config.yaml
normalize_top_k: true
routed_scale: 1.0
steps: 5320
dataset: "wikipedia_en"
Below are experts of layer 3 (counted from 0) of a mixture-of-experts language model. Rows are named router (the router's row for the expert), down (a neuron's output weights, with its number) and show model dimensions 0-63. Each number is 128 + 24 x the weight over its row's rms, rounded and kept within 0 to 255. Numbers have three digits each.
After each expert's rows: "raises" lists some tokens whose logits its average output raises strongly, later layers aside. This comes from a sample of Wikipedia text that the model never trained on.

# expert 8
router:194134080137096099152153118116150099149098096088158125110127163150151086157123127102156086161138089180139124133132130123115138102095096167168121126107123118105110167138163108149127115115140100
down1:143132144170066141126129145148110101133128099130140114098138117136103132139134112092134146108150098105100097102120134146072126136142129123118127137147108170110119127147094145119185131096146107
down2:099075156138097154124131126103099114122151131152132144143136082151114137130177168099110148115173140137111107128153112137135146122145148143122098147123128081124142122117086157133155132141118071
down3:083128105126135114148135100166082170085153139114127116123150147116144111168115116111153151166126175119137118099148110134128130146121128127070135175105091151136114149139175121114163076102119142
down4:181134150142115127148137098106146096100138127133125151126167144135144111136141161119147128162142114113146113155116127111162111104094101107107124105111127179076112146117133137093116119156095116
down5:166146158123150119120159108120170165157129122139136148138117129178133175091128127110107133093162116102143157107104099120110095112110119118084140134168131102148112113113113141133122124147153130
down6:084105150144076131164165157171169134080087146180144132163107137119082113176079125167156116117110110135106093120121129115123106150087161130127130111093089113123166121113095117127133137150157139
down7:139119140117125099135117116116104148113143083143173124130085153145123132113167140104109099162082126151137118137094112105119124160105149087114137155095128125135108126090161119147120135147101163
down8:131189166091136115143136131132159129126115135127161144086142094133144168133116134164158087185107115147098113129135149132119127108124116170101129144166120129144130132128102120079124123123120107
down9:116150123119147107095123112142109154092123106114097138119153133112100086157148142140122144123114126135166123082152080131151131158120125153086160123184098127113153109125124124135137141146094152
down10:094109092122109126122137139122126126142108159137079174092132129174103091128114120079123104097092089110109120119099114131095100156153142164120148162110125148112100149120118117124148141172120162
down11:075089127112127118156105113114137134147147109112118105118125142166147141141099124146147176147108146136157120112142128118098108100133146110086132095145144138098110120136143128125160138094152139
down12:139106157112143118103098135117131147102140106141146150149125120116138154126131179175163116119125133157130106134158177116116163159181145139129117114139120140134153124117130122143134137148104137
down13:150117128172163128149105116166124101121107125096125079178153139128137095113153177087148136151124121132138095155089143131099095123131121165177156168139168147118160160117175116151121113126115120
down14:098127100148117128118135090107099124148141105138107158141147152135093135191128127142110154141107108100117116127144116111111159115109099088132130124141151124156160136108134145211159167159156119
down15:148103106126134138114123137095100129155099089117140142137118146135057078145106156131136087159142145111114130138155134116100137175113158125113112146107133128112097148160126115130154112144163106
down16:104177132123104144141110166160112138102119154136115110117134079128118121127106110124159161156131115130122131076134112141128090144153129082150141110127185140130115105152138161186101106113154106
down17:102136104095160091146151101118097130124112135134092152112111144122122112126119141089084096180147161121144132159144122146127154144118147082128163124144090128201126142106119144129104165152119119
down18:090105144108148116134120129107151142105123148143088109096172118122111098138100112113150122129156106098097143130133122128137153157113099149139148111145135101122120209116133143173159096149163108
down19:135145148109102147117115106121085136137091124151122132098115129105105177159124128121130133139116134156136154140108101135139132129125126144169155144138117122148107177097109143180138152196164141
down20:097118139124123156124170131122142113137119104103125102158173134167157130186111206112129173106135168093122127121111132108113141096135135126158141157137125108102138120128129136122078134187141136
down21:137139184137126141127121143133094152163082121118174132142112161136152123126100165119121130145135158180120130139133112148145139107108142141139167098132120099135147139133152114111100125145132120
down22:109139148125116121125099068125128148185128148126121123073133117109130091123114172107102123156144099099128125163109065102123097138136141166149149069127089106110107112096117133139159079141102115
down23:109168133108138082124128151145135152150155127121120093123112163139120138090129110152170148069110146170168104139171108122106151091131176083143116122121126169117134088115141149134172126148121135
down24:113133127111131112126092138146124193107120153109155056158106124116105186153108122100120096135155132105118126134159154152137151126132154084104094101151137140113116138170129141151137142137098115
down25:125101110150126098171101128121130092138121106162160148109152127118187155135121140124130119119118124146093169110141184142100125133150149122162075103133133105128134107128166108146117119126166136
down26:116102159159152140152110144125080090114070156120158184179136156145152129119127144156114143136124120110115141165143146158129164138151141174105177096120115124115105117100101149108134087146143136
down27:163115145112081119144135135157153082101131140112133141096041103150100113138127126112158106083095119139164082126125100190119158135106132146124145148127135103156089128149133117128178124143107118
down28:131112147112142182093135117140119121105125103130102111119109169126100094149096103114099139085093120152138077095110094154119108145120129111133128131159123122115133134119112087118121101143155115
down29:096132144149124137120171107120181056127136159130102066088135122119129116109121171122129154157140137122149103137128151111086136098146122159099127175131131157055151144095131148160121119108159128
down30:145139117111117165115110157126139178122115124107091155124134122140129121094110118108135122103185153127146145160114100152124169131157159114121138146115138099119092093167131114114103162163093076
down31:121129128094150124141184123122090150132077120139137093172095110138103131160115102103127131102160155133098142099129140120105090141134063139051132106161140100119103123116116177137156137113163132
down32:091154164113113097129124134116119123148107101116132128128098158168084098111124121158157158113101073140159171114115108166147090130121127126133150119119117141145147117142113089169126118138128204
raises: "all", "r", "r."

# expert 5
router:133116090108110103147137100096155118161080101116144140128069144175123098096158131132099126127117131128146141181129161157107129156123160170133135180100127118148142104154122109132086121164105156
down36:110100118129117164107120116162097152105130100125135149106122125109132136166064163166111119115115158136134088101131111132094151113100142117106118123141122130106157163161127154092113144112098132
down37:165155148106135136119120122144081166119193108137144103125093145153141159140110133118154177117109155084160090108117135136112132140125133069112141091158142105111110148070116146131106159131141124
down38:152106108127119100100141113157136190127116144167142158103132170114113175138098077135119146108111174134156100170144116143153094114131101178131141132098147075158137117105133108154116139128175110
down39:107159111115090093130121133151103163146115112139147149118113121103130147108161115150153128098143146192111062147080160155123129115150119135129123099066153095125162156128147151122147123080159155
down40:126117120092140115104147103103117137097094123127150146123109119162090096108127130144108131099142168156121098121095112113078103141127116135122151106081084115086153122100137102098104106142147143
down41:156187124129126175169126095080145090124113109097124109114119125146095133131129146125128064163099153169113159117125108095119106087108099145157128107150139119090118134105088137160106146128136138
down42:108146106153082101123135173087141166164161125149130129126110134139133097146136096099143145119122125162119142093140142146089117131122121133098114113106122117153144128107122122127121134120158138
down43:105124137127091142122083158136096144151100120138166071145139126175100095130104107129114158102080140142077102138127134105092117180112137148105128141104137116142110134140124141065130107134116152
down44:145149121118169134125116123141094090153124147106111124145097118172109155157113157134106116111134113148181135108102145146141129076102091118116123114147100063133086149104111151136126123071124141
down45:143110097133134147132132134126140201117114148166127144130155094180124143139145140113169131100115101102107157122133116161130149102118168168110130105139105161133098150152170115091118106119104158
down46:135129137066134158125104099141096145155095134141150087129106108134142108126116161106106145108104140133110148124135083161147134136123143080118171123164138187132128135155122141126109134099134120
down47:064139097151099143100164177132097093102139161116144131108121133130113157139148101106134144119116111131110123136102143087109132185150086130083123172116110111134113142154099151094143123148142141
down48:095101127135112136178117133108152172098087128136142101125140140163156136137103101184131138098077116158151134138126100119108127131106151092166122111122133127076084123129130106127102133163131118
down49:143124160145143095099166134130075113148146117105160100131158150101133137117151116082150095062141077127131089135138111122154133157122108091131097126191058098124100142141126127116110103122123113
down50:133110143152111172120133166099152090126104105141133076118125134155074110112143128082150156104159145104151128153117123152123159118124117124139127135130154139084110133104158159118123103102139136
down51:174080117135136141151093132151130074144088165131156146103136122107114126143137126165130087129078126103141099151090129132092110130132158121127151139138144102138089139084133088159121127146147129
down52:102109136159152132076113153110096091135109092144131134117084110174135177138142142157134088118145118169183109162101103088100125145127149148181122095098105137127093111136143163093133140117113119
down53:151180186118094118145114120117113077131133116150131126083123138085126140146130137163101124133134109086153070195145118176140145140142151130116119160181145132073145166109111108101093120132090117
down54:140145136157135134079172136152142180130118149157158108135076092107120110105127138099121107151130116170159137130151069164154136120123152143096166111155119152151122122122123143142090092137097130
down55:119162133145143160134170152112134119173137144179088097152110130179121088110132125149137163143170131116142154132116132128155123111131129127134126165175125098087129130125082129126121089163156128
down56:140089120121152136107106164151129180095130132140160185142141129135111155130133102117152098131152147147151133133114153119125151114105091145112156128103147146142160148160140120140098186090147124
down57:124095107097150147151158158138179128158145155136116149136121129114135133093087133110165095121140156127174103140124095112118111155117118160117131092179108118116122106134172125116133068103126134
down58:157117135126077148143114122143122067143150121136131105109107094110111098097168118153128113135114132121149125160115117135076111098091142130134130162161148109135086124115089111127121107161124113
down59:125134119150102106124095141117080123125088170089131141147121176133133122161136138128164178104125167135124109105118130086147166153107129132131128140156121113136137091143109156134138133101119114
down60:079138099139128112094100113099141121108126084116150096133156129098103108133119158153095110155153112120128132139104068137136099186094140119179137086158148141163126152139139108109134130124134107
down61:088153123112124153078141150183138136143134123133107140149151134113119141153139176165141133108117122123071075099175151107103101098093137108101166133159124107154090127146112119125148154084155130
down62:153108101150164133145130122132083079110157136105165125108121121138120102132135147118096125081181099129173111080159157110142132112136143132133145179150137130133120096148183131124157074132123111
down63:133129146152099143135121123173152123137076136130144132110103174145138133135110147137112117132155135117128140130147145158106121174081097120130148143125117126165115125079090132156146097161110106
down64:126114133147173148155143132169138100159123156142171113145209133112132122155128167146095139132145103109129159126135123114142129109154141151100129185120121142134141135130157159158134164153144170
down65:154142144125113099133094050133146120138122131126087158142151115147130073126154071126115115143126123195124097138178109095150101125110134162145195114121179121116088154133130174153136121138143142
down66:122143126130116120172122136159090156117148164086166097151102132149139117142154144131128111139140106136132201146137139115116101142158153138083128138159110159129209119074119132129122129121115083
down67:120091146154130139136128132100111038116158152137136114134141138099144143093114168107166133079151128062136156148115103113095152129122148107125107125140127150121109182142130155163111133109177137
raises: "====", "===", "\")", "===D", "===C", "===R"

# expert 6
router:167154150080101135144172087138138103115098127146133145122120129107129111121173101114123170121154128115178106148138121101122133102131117137105128132103143133135203139128119142124121135116144128
down1:166128106087099120166116140119124157143156164131141185196060129126138156155114088100133171114139157137157103121103145087140121099162166119121126118125129095125128140113137145164141152119103160
down2:111115110139106117135116120117131090114147091133080110083148151103142154087169106147118151124156142089117103115127078107135138101119134104121131141160111129107119120131087131132115131077157088
down3:138154144166132174120135128113119084124165150139096117140124085170165082093122128119100130144127114121121124090069127089108122146196099178121092101143158102119120107144127114181183102137119079
down4:103148168116133125085103117138137153173145098134106164111083126096106115146115101153130119109098123150148127134107133185098108127129142152105128154150122103105128114128081141121185142117156107
down5:102198123159141138091110130123112123172102141082136156128119128104096104132109173130136114097129148112142114142102118078116137162169169124165089110117134112114134159121162149177172149133146070
down6:120160155104135169093132134151129078134166128133151133112100136113108131155081081097147122105098095128162077144107098131099094115138098134092139150125112134119125113151084158168136098149137159
down7:134103125134106089118134173109089158107154112067118141119147127149097150110137131135142131161158153083082141107134140102147130117123149123091077137148134088132125083126112118117117091137126098
down8:135112107149105124131167121144133045132155139093161137155144150122128132162126104145149133106102169139096113136171178139114159111118119132123072119111138121123082145135126111141108135137166107
down9:113114161122144106146129174154118187153073129130131120156123117117149173082113138120134093136147127122132130174102124159137088121122107167152131178100129147111157106118094132122073118117143137
down10:119092108139137098132148104119080123146126127140111103146127109084111123154171179158117116145153161143131129106116125156135146129147117123112145115165133152146121142178136123151185141153143096
down11:088141105126121100128131163102137157110134135123179092139111092126100157117077123175109099185080120139123104124108112177122111164095131088104117139151124119143133137133119087129116073106106146
down12:141098121114137079119107088098138081123135088161107143101159118132121101125153140156124104136094153118091160150118117105111119124150154123099115136111111150147133135122166147153169148156123113
down13:132131155143147081119136128092128132116117112156127129076154144095087096135123183151160123141151147101081114138117096101150174118164145136145114178099115160135106125162100144085088162124100140
down14:109137054119113122157071101162112104157138103130145110130145123137114123124145175118130116116114145116129164122120142161123117099122142152082108117141124163169110115102140093137182116107111155
down15:151138170101152179100158083126127116110129122118087150130105121113084100138163114101131126097143113177139117124110103101104099153124121115112156130087129141122152102108119124111146172123127110
down16:115092066137105107111135177105103153077142125146100093160139127116110081071101158106149135142167130134135164155159117105146122099125145136130153142143086133121160129148152084146163122115135124
down17:123153179112110142131136167060094189127124144115154133145131128126103166158139134135133104161142115138106155159079094150183103123103114089112175091169124139134135112172148145124099139135111135
down18:098115069157152067099096180157101160115147112122087111142122146068173151131137108151147113130098099151156128117125132174117093118129131150150128182149154127125127137134156106149127107170117133
down19:131088129133138120135146130121176216123115176087119085120162104147124149138177080145137137122191139134150098127130095175140161096126117143146105146149158129112110146127106096144131144118198133
down20:107165120125122146135093126154120123151137080126138141137121125139090126182095127122149139154057149143119151155155101116131106158112144126106129092148120140157102128150053175151170178116154162
down21:120109131114134144112141103133147118113137112149121157136128135145110135097107126131127118177153142098086127133095085101108140084125124159105126127133165131144150126111121108120157181133139082
down22:105155126105149176125086138153150126138175178110147144135128125117130141194119125156209101157134119157107148110150157146122142116162133124098140122173126134082119128136124138140133111149117204
down23:090117113120141172115184104165140131143128093142131112120161139115116100114106118149137098128159111156120150164146117106135123126108137128133183126074124134149168132146119141144075134139084133
down24:127108095144127144143140156125125143109095147168129110166104116170128122129121130153134155126148108182140135093142144108138097121130099177154128116133135137098186120132116108082075090111133123
down25:100091086122115146160109147119134070111100145122140163163174129099139115182117127095109118129095148104116151126142170148161146131108158131136076148148117147145118165122169103133128108168135108
down26:139141117094133145149093127107166177127144141111145094124110134126144155094092089150108155092127109115137156133108150126134137148146159115164165149099153089107152133106097102092132108152123129
down27:137111142120143126143118121106121078129164108114163101095153157157127135130153126151137154136117112076096139128134119092076126133099124145106099132125130177133118157158100152157138138100124079
down28:125150129127133141086119161136152173106141104115080158115134124114118149105125118162115125146164136179155089180130123153114157142120133101162120132096110142101198139111094129094118115120115113
down29:120120091155145163153148127113110057072117158149130148127130168149104101180127129159141121116184151120122132135117127123116140129138133138121180107144131118135128086144149144158143144122175154
down30:112103112123148117109125140152131067148152130075131133107143126105090155147150127091134144144127063136132128135135149187144131150125134156170133141170124127171121153103178109146150122122138115
down31:108122134091138124132121131134170115116051157128119165112133154106095137128116106115123076113111177108179129138109160151137114093124089095149150156120135110144151142112189150133121140063141121
down32:145160148154105112122141149106106112084130133143147093141167147136093155149133115119189152141096115082100062140124122105087108142112144162144137108082127102138104112144116171119140161127102095
raises: "utional", " vs.", " ×", "#"

# expert 9
router:158140093114136108110113111110137079133132103099141137161163146144137123106103125110172079140111080127138088136146144125130145142123103182151108121135127116116144132159115119127086111110168110
down1:167095102145109106132150108114114159157124144099159079145134098181126095133117128124128132133068169168157156137156114157132129166158128090120136168143077104142071134147110129130102121164135126
down2:136116128129117085119144140117073073098143153114142114147109131121131085146161080126125115071113097085130118127138146129144118090117117085114180109119153123179101123140124132142147140099176136
down3:090128170112107123147148154128136111132141086096128132130100110129135169137137120169120131114126147062127149138160128151134154106162136178139118115116128131120162153103123121149119114140117136
down4:113159117121126130132128094143108206113132124140141200097097169172137112162095112145108149107154120137134093116134108123128114115182132132097143155086119120135141168134154111082127094157143118
down5:124126140121096116135096150123111113134133152126170187160136141129104076138132124163106171152105167121096107129121149138132195149142112145127103130144165121101147141146136143141136133114074128
down6:152129151129141155121113112142129164130135148158182127130112113133129093119109120113160172086122092107106120147105093134138078145140120106110141105143137132117154088148133033122101125105106161
down7:100121094120150130075133141133129125108143164151074096113153113123141140103105148117151152152114098159118145082116133116122164120096148128171122137147124115142114135099155125187108121090164096
down8:157139148091131119147148118139096155166123128191130158154088146173122139133107111149122139119133132147106125140150139101107132092092138104114134056099140093152189122089054097127134139106127139
down9:133146131116092097167170119101150105125128122141117160131162081136130144148127112131101100093135181099181095114138141132121112114127161148122123143134115131148110131109080118121097146117102131
down10:118117095130113133100138121134124125133101139148154161130149131134154138132133161158162128101143117150108104157141138125123148130134124099120084108151154114126092117157082168136120117108107083
down11:124106160144131081149133085108128109113090120134156118141134121112122109138110117131086145149125098154109099128148098142155135116137142132161104096111118103152154148143086155099092081128128152
down12:126114111114194155109176114105147183152121073111119132100172139129144094149115160132132116135167140149133125135114150106139165137092145153176153121150188161123147140125094115155199119094130128
down13:149171130137100124113143131106112103146169146089145123143149098119084156120126135101186159154121092155127071155111140108144121087121149134124160165087103177158152110154121101146143145123150186
down14:117128141121169102112133150103100078085112147181068152149144144137127123157152149121154152140107164139132088155142123124118110165127132153094118120136138135104121098146120164150110144118151139
down15:133153146108119122106043129127116116141131123105130139100099084122149143145117134152121111145163099112132138129091152152141096175130130130137113129123127115109120128091121126125144131138154135
down16:097126144122117124119145100125131038164108157135125107147130114104133101133106146125152138119122135107147095092168130107108134131105125142154122153115124110122080146136156106139142091184172129
down17:118112152121138123115145165084144073153149113098169117089123122166101162168094132134134104120128116113160130122081161148133147076144137133086158143115104114141177152164145138113105132158135083
down18:161101068118123135128152134120133133123185127144160071127095153133093113128112139125108111144151132152099182128163119122132161147137175082149112129104112137142164098127147119128108132106153153
down19:161084112161147099154108097163119119081120139143146152122144103159144113161083120172155136132132148118140114125151122134111120126125077150122139119150093142134152108123171091105146112139142132
down20:161149143103128115106137201126143073149141157142152132125126130149125138166120101111122123112156111104119169148129135105130080095133119138152127118116089126133130082080091128146111128147129097
down21:176132096161122139146106113153147100132098089160120124148141137158107147152149081102135135116128116155155141085155141117108118103130146173118096118130120143167133158152123150126123110152171088
down22:117117112155118131121147106133097104162089112126118141098191162113114181128121095116159123104110145098123080132114149092088126148128136093152120148156150141125137151102125160113123127144155105
down23:103161115155143102134121144129100085090122114117105136139122114159110115125119097158121163103114144191133165122090178111151126144127083107153161110144116104144109128134092193121138145112128136
down24:139164095129098161130091161113125147174135118127140121114142099101156128117149092141150142124131149093128151091120143161137145118139118076110116130152123093152132144123179141125106119159125113
down25:140113130115138079131126082163087138119146135173204126115089146100118127135101119101126102139108124132135126152126134117114094127131121139128131120165165144120098127137189092123121136180111183
down26:134124119164135150123095161156114123163085129152149166125145101176182109107125115124112114097084079133133121101121169161159142160134104085131112120127112102105128099119130156165120117159152131
down27:175132123107132122149106112166147149106169128142153126189106151095100114126107120109118142099098144108151142134135110111125068134168140122111163125143154143135137136117138099075132099130135132
down28:138096140161142109126102141131140098104108116146135134099107127139112159140147104114108118159105149090115153160131152120140165081129117110119104122107121161135124102136157140140122117047147145
down29:159154150125124125097129125112166125129124120096124186143146110158107109168112085125139184129138165113157118119102092161092108169189135116118156132108140170131120154140109104151107111148114108
down30:147097113147119172103143153144143144155113149103141154134153104158143138137072142082135117167137146139124158101106095137128114099112160159108123112178087112116143132117146117097084144155116171
down31:147154147099136117125149109149155091104113116105152135109197149162147175146115127116121076098126136140108120088123102154119126159146103118154150117152100162135127166182123148100092120136106162
down32:123103135127085120121135109155139255125135116149129115163142110140114096106125088141104140140157136125120145119114153136146109095110131125119084141164143088117147154112118137145146131132178135
raises: "ush", "History", "uts", "K", "General", "V"

# expert 10
router:128133106072142119133162077114187107129169127139142112153122154157079100118148103111119132140152131125147113166127110122128136107140127144119116141078141146125112127136105086114112108132135133
down11:141103143148133116117148148088126172116136085102128129107135136098126165066130137166139166140135152128079147105130139113094103127110112116166133119143147124142157150150140129142098124105121160
down12:165115111134083114128094171111102147143129126154122149135165138113120118093162155092157096111140089137155149087090133127170138161099161140149106149165114111094139108139139143149120123082137147
down13:150117114128121106149151098139147124100123117169103116107111119154128108154087100095150109129111094127137177108167154146121072119176171159134129161145171152137135145094152181083111135128132138
down14:123141119113103160152148119123152123118167124102143083092151135173123136158117156131128149136104096052110157116113162133097103119135147160109071144112174108129113164149113142112139140097126142
down15:108109116171159152131096135160162113111091111178159107135177149164155124125113139107183142126117120112151126153134161116117149108115132130174142112115159086142174169125101168118144088152162118
down16:098129104146124136096181116134138159121127128137120135124140138107136132137143135105082098116144097144148153122111127062090110113130143115179102111129109124086107107136158110155151127139134073
down17:157096151106112130120125157108152119123132147165094135153108143137147092152084110145132155077134157124121100111094175171133105091104141139115141151123110110110121126127151129108119164141111104
down18:135116135130094159148131142118136147097102158159126095157143158120160119111131173154127134158120128119120122121103143131135101115157155111151155143135139153098148139117154170136127127119156141
down19:154157118109154114117126143119130125168202127075097097141124123141159094127124171065140156096084107126125104107110105133139088149117125152129145142125151122129120155103160125084166109192121121
down20:130134103121128167150113090114117099142147116171123112092106132142142116116098176123156121142087177123167132120141101104121184143119123104151153145151103114123096112117150132102128143101141076
down21:135112142131150119106123143113094166134170109064123129164092145119126147112124131137148178097105114123067147141131116122090137126078150156125150137117140083105158131168108104120061130092149172
down22:168161116105133136116157066159158131132130152144137136084117131158133134141130124123101123179162172134080130143106107117124126175129110156112192152102167144153104123128107130049122124126146104
down23:138137097139186124137134094087123107117134115125111140120095148151142116155109139146080144156180137158100129098159159098139145113133144124090143120109110115145166160119140074118157113180101143
down24:119168097132143135100063093100122164148145135095116156145145131143135149137098079135096096154157153100100114110117124097147103105137101119124202154141125156084109124127091115150109116140095081
down25:117134116145143138103105116154151139168129159129108143116134139143145162095093095117086166118103111162160117144103124125124117124158146148084146110109161126172135134102140150099133100095144125
down26:146131110151126149134129144163081180114075156108185154120153100129126107154131152141116142162140077179141152117092121165147109120145120140110103155183136108150150153169128115126122102144132155
down27:125120120112146139101097092112116171087117112147193097123148130176107082100134126151157126105162137164121145132092173116114101164167100159120164127109154144187132141145157123122118178198131153
down28:137154138140126113107118153086145105133105115150143053099085145125090114151089089129107123132138119127162156147142116122142142111125143135048128149103127078117097161149115128143102156143158089
down29:123147153091114129150154150120123204122151145144154148100112121099111120135130136109126118161137154122124115120159128131132130113171142098179157097136136141155125130160131109090127114119101177
down30:164129155143099142152115101137152097141087118075126152140116144135057108103099090125128111142133159117114138103124143152110127133104131097155129112192148133117150132119135136107090095130157081
down31:121105076106153118144155116112117175129128153161093132123124121106120112153115118142124087115121109115090146147122092134156155145121105154104121120115158083109156157132116128101168157134120112
down32:138116153149147132134081103131143084133108130140170145119157129137156144136131133117128140131178161098110118146158176125119143149121142149112176153122137110105115133104130122087117154133193154
down33:128171135110157144103108122111122124077091136110123142134132103193133103138109107130100134104148118168159144120099106138154126077146131125161151107138122174148124129131080098135182163111113116
down34:128118111157120120070122138129139079122152125084115069133168150115086121135119205154100110172153080129128128122150165138107138107095156132126101158107098178161105134181144140141120124145161099
down35:136151120146171164139137142109127099115162163078115168123166123085165143148167115157107135137113089121134208134109153139133117159149166161147135125105130132089129101156098105177121124130104126
down36:141203119120160108132126145104099122150107115112119124098127137113104157164154125150121122118163113134155104114130105132112091114168135136125131133156164132096088127129148160134135168185179119
down37:118128135128124100121141131152077134084121117133156156096126114130142076114121146125094170138153057115114143131115157081167157127148104180101127125139125143133131119132146137086137138136078121
down38:129157128086149134084162149138118107126166080141119129148141135127119093128084107145168156114129123144135146163135117115143130127148141135117200108162102090121132132074101130139132144121112163
down39:150158148101136127130146145146132093158175123100095062095144119149115141097130104121145106120183169111155111102111101036126135105117152121118148172149143182113139156114086131138138157094128132
down40:147114121138154123145128131112150079147168099071094116146147090126137151120121166137122089147154119127120159098163143087140130118114119130136125133128110146111112134100116145150122175096123103
down41:192143103162102126100159108133117147134111127143133062137122146108130109131137112141126162127101119136119088127144097118119143172152131127131123103108157131113109154132142151135155149106167131
down42:115147143126087112143112155153130127100107136151149163142137156141178126123136140109126135103162118120138094128157107135140142174195113136108161114115161152137074127174150141108143134120091112
raises: "ered", "ated", "ouse", "very", "ate.", "ate,"

# expert 11
router:155137078096114131159140122086132101118145117142140131095160153139147134113135100123161120098105081140109057123130136125101129086131135123123137184078114148149123153152108105117134143129161120
down10:132111134117145132138115124132107080167189136126142102159138104136124122122105116139142145149060149175157156121140131162127167179149141159135126169185131108140135148129134137155134153146101162
down11:110165104139157098136106165117148154090139123115149101138145089162137116098069123100121126125141142100119113106119145124122181118112105164102191155102140140110129114159099124124129126107124094
down12:164109114136138064166137124153139107157137141135093143115131188112137165102143190145161132163076115163098111126144146113144127151108141152110096149131079133113131128100108138146193132087128144
down13:152165095168114099111120141130103127115112101117141150134128133090128129119129154125190104130104133154144138092126119111105134113154127120102109131143114102171138087165128107125135191129129162
down14:170086115118093118115085072170132103153146167150113132153123114122139125094189143143163140104107129131085104147137108126143134153125139168110132098115149137112150143113143114106151108110169120
down15:164100112138097159142105073128157126086091108092142109158143129136098096153136177102107142142146108125117143130090122144132088186104134137157117119140101145105141158141160125128121110157106108
down16:108139076164127131172150144171124074076117152129116142111146144137130118153103118090126104148136114130122191114144109131135104102145132122169116135124151099134095123151122141109127123098141131
down17:122138118158114143073079107112132104097114098098146114102133106158123145091092156134143129104135103130101076095117118113154161118146154124071154131114131128127139119133139130140126115084134142
down18:091152116119095129111129128120117117131161137133161095176098111103117149117108161124133110125142151160133117143095117092098126116152123097137125091147137137108144098157132063113167107147116157
down19:133089159161136154175112079104112131122115123108143134105096107105136128152125143107113113113150131156092149132089149158127126096105147112146158160144063138140128152168136095157087126112140083
down20:105110186129122132104114113120120178155100157069144161127130154094135066131088116132106136167142095137114129153122124144118124111112129136096131137119112129173125133161076103105098142127100138
down21:115116114163125141133144126082123244189129130142103110132136144095083108129124138144165122130128117129124114094073122142137128135098115135114150141098127135102134147151100142097101151112147161
down22:130172121128071102081142139161153128155101136071125131110137118171156103147093122153175187119086137148097124095169098148113135142114115125107109138129140104123133114136145126088129160131144131
down23:121127117118134171102098132116139142126103055176142102144117106119133099115132139134148092113141088156166091121099156151088122125124142097185157136115127125131102113119119110092117106148128139
down24:089119107162125087141129093133115181091152152168124101089143119141155138149185151132119101131117083133166153085144147131147102107138144147118087133146149115103060114116143129101128116093093109
down25:151107154112133146154107142131176156167136120167132116127125112140133107142143145086093111127132120134120115160090100131125094155110099097112126161065121126132074130152088141169115146137154137
down26:130120101158149111130139139144108200153146134123126150115177155151119117115097155146153098115078116115106138143131112136098137115108136141164132137120141082094138123125123126105146116146138136
down27:152120098111155121114149084064131091126121100096116147101160117127148144128156154116140129132131110107103139144110126113107159131145140151145155141143157105150082142162120108084154161134096152
down28:115138113116118159092096123089133169159142111110139148115164143144101161121145107176144165172097125122131120117149176165130127125120161156122165150144115078116086151084113151134159121083137121
down29:100129129109123137127109137099105158137139122124101135122116119091125139097132144137156126089160122122103145085103150112142114095151157116146126157192175147133153156099141117121135166137155123
down30:135130131117116087143132158160148073139156106138151116124155134136092176110154111121122122077112133092120129123123143153112125129130144125159076112150142120101122135139167123116160097116141100
down31:109062095168160120133104130139127153136121130110156120140076093124098080095142101153119103103109142113111115126124127134161155087107110140110117104134083119147128147109136103142116123136139091
down32:125113095132098140118157098101131144116132124130112099088161136109141125146144144114171103170110139131102125114135108124149109110104110138176107126140108135107134110139108115118170124158133113
down33:142165142114105103094148157121092128187091117129132111146124155167124126126106115123088169126128114161166115139119128124149116120131096100092130124099140126157136133089168118118126147124128198
down34:119078123119128126149077139118115134129109150145169115142147156091117100149119161150098116084116118134162151134139105147105133131157090157125112115149138130135154158106174098117138106149131151
down35:145117150107117124105133090126166107167164096119141153101130138133133094117135143150161158092130164122120137142130123093124128109153123125138169128093106104134113137151193135158146174119164123
down36:131131101108138112128098087135153149129135120117137142125170163150072112170145108103131125144155137046104157147085135102139114115135104152120159109097167139135077098165122108120124118177126127
down37:171157128150112106125137130128159113113131120095136106129159106109096149133122124132128140109133140176120174156121133121158163104126103146141094156134106181117145150110091116155123173090188130
down38:126066139146093128134128174128126150145136129102157106136130161154109151160154147146151134140149130132148129094123106130119125119147141119086165147107100104120173160132171087134147172155094124
down39:179136084108132192104163110138122083128135157133114151139143135116110167126129154104160130108130100081136135110129128127150128117146121136087125162145115155130066132125164126151112140134189071
down40:144111128141126113167131133151115111101133125140133107132124126147123147126093103099149123105148105144131130140192147168172131126110159082104104148121115102116150124132091095135114124131129081
down41:160084117112116116135098133149140123121104135135192108126126115152131196168155152178149146136102138129144161083113151096148118172117129141131147128144145172148155153157137162113125163088169147
raises: " these", " this", " they"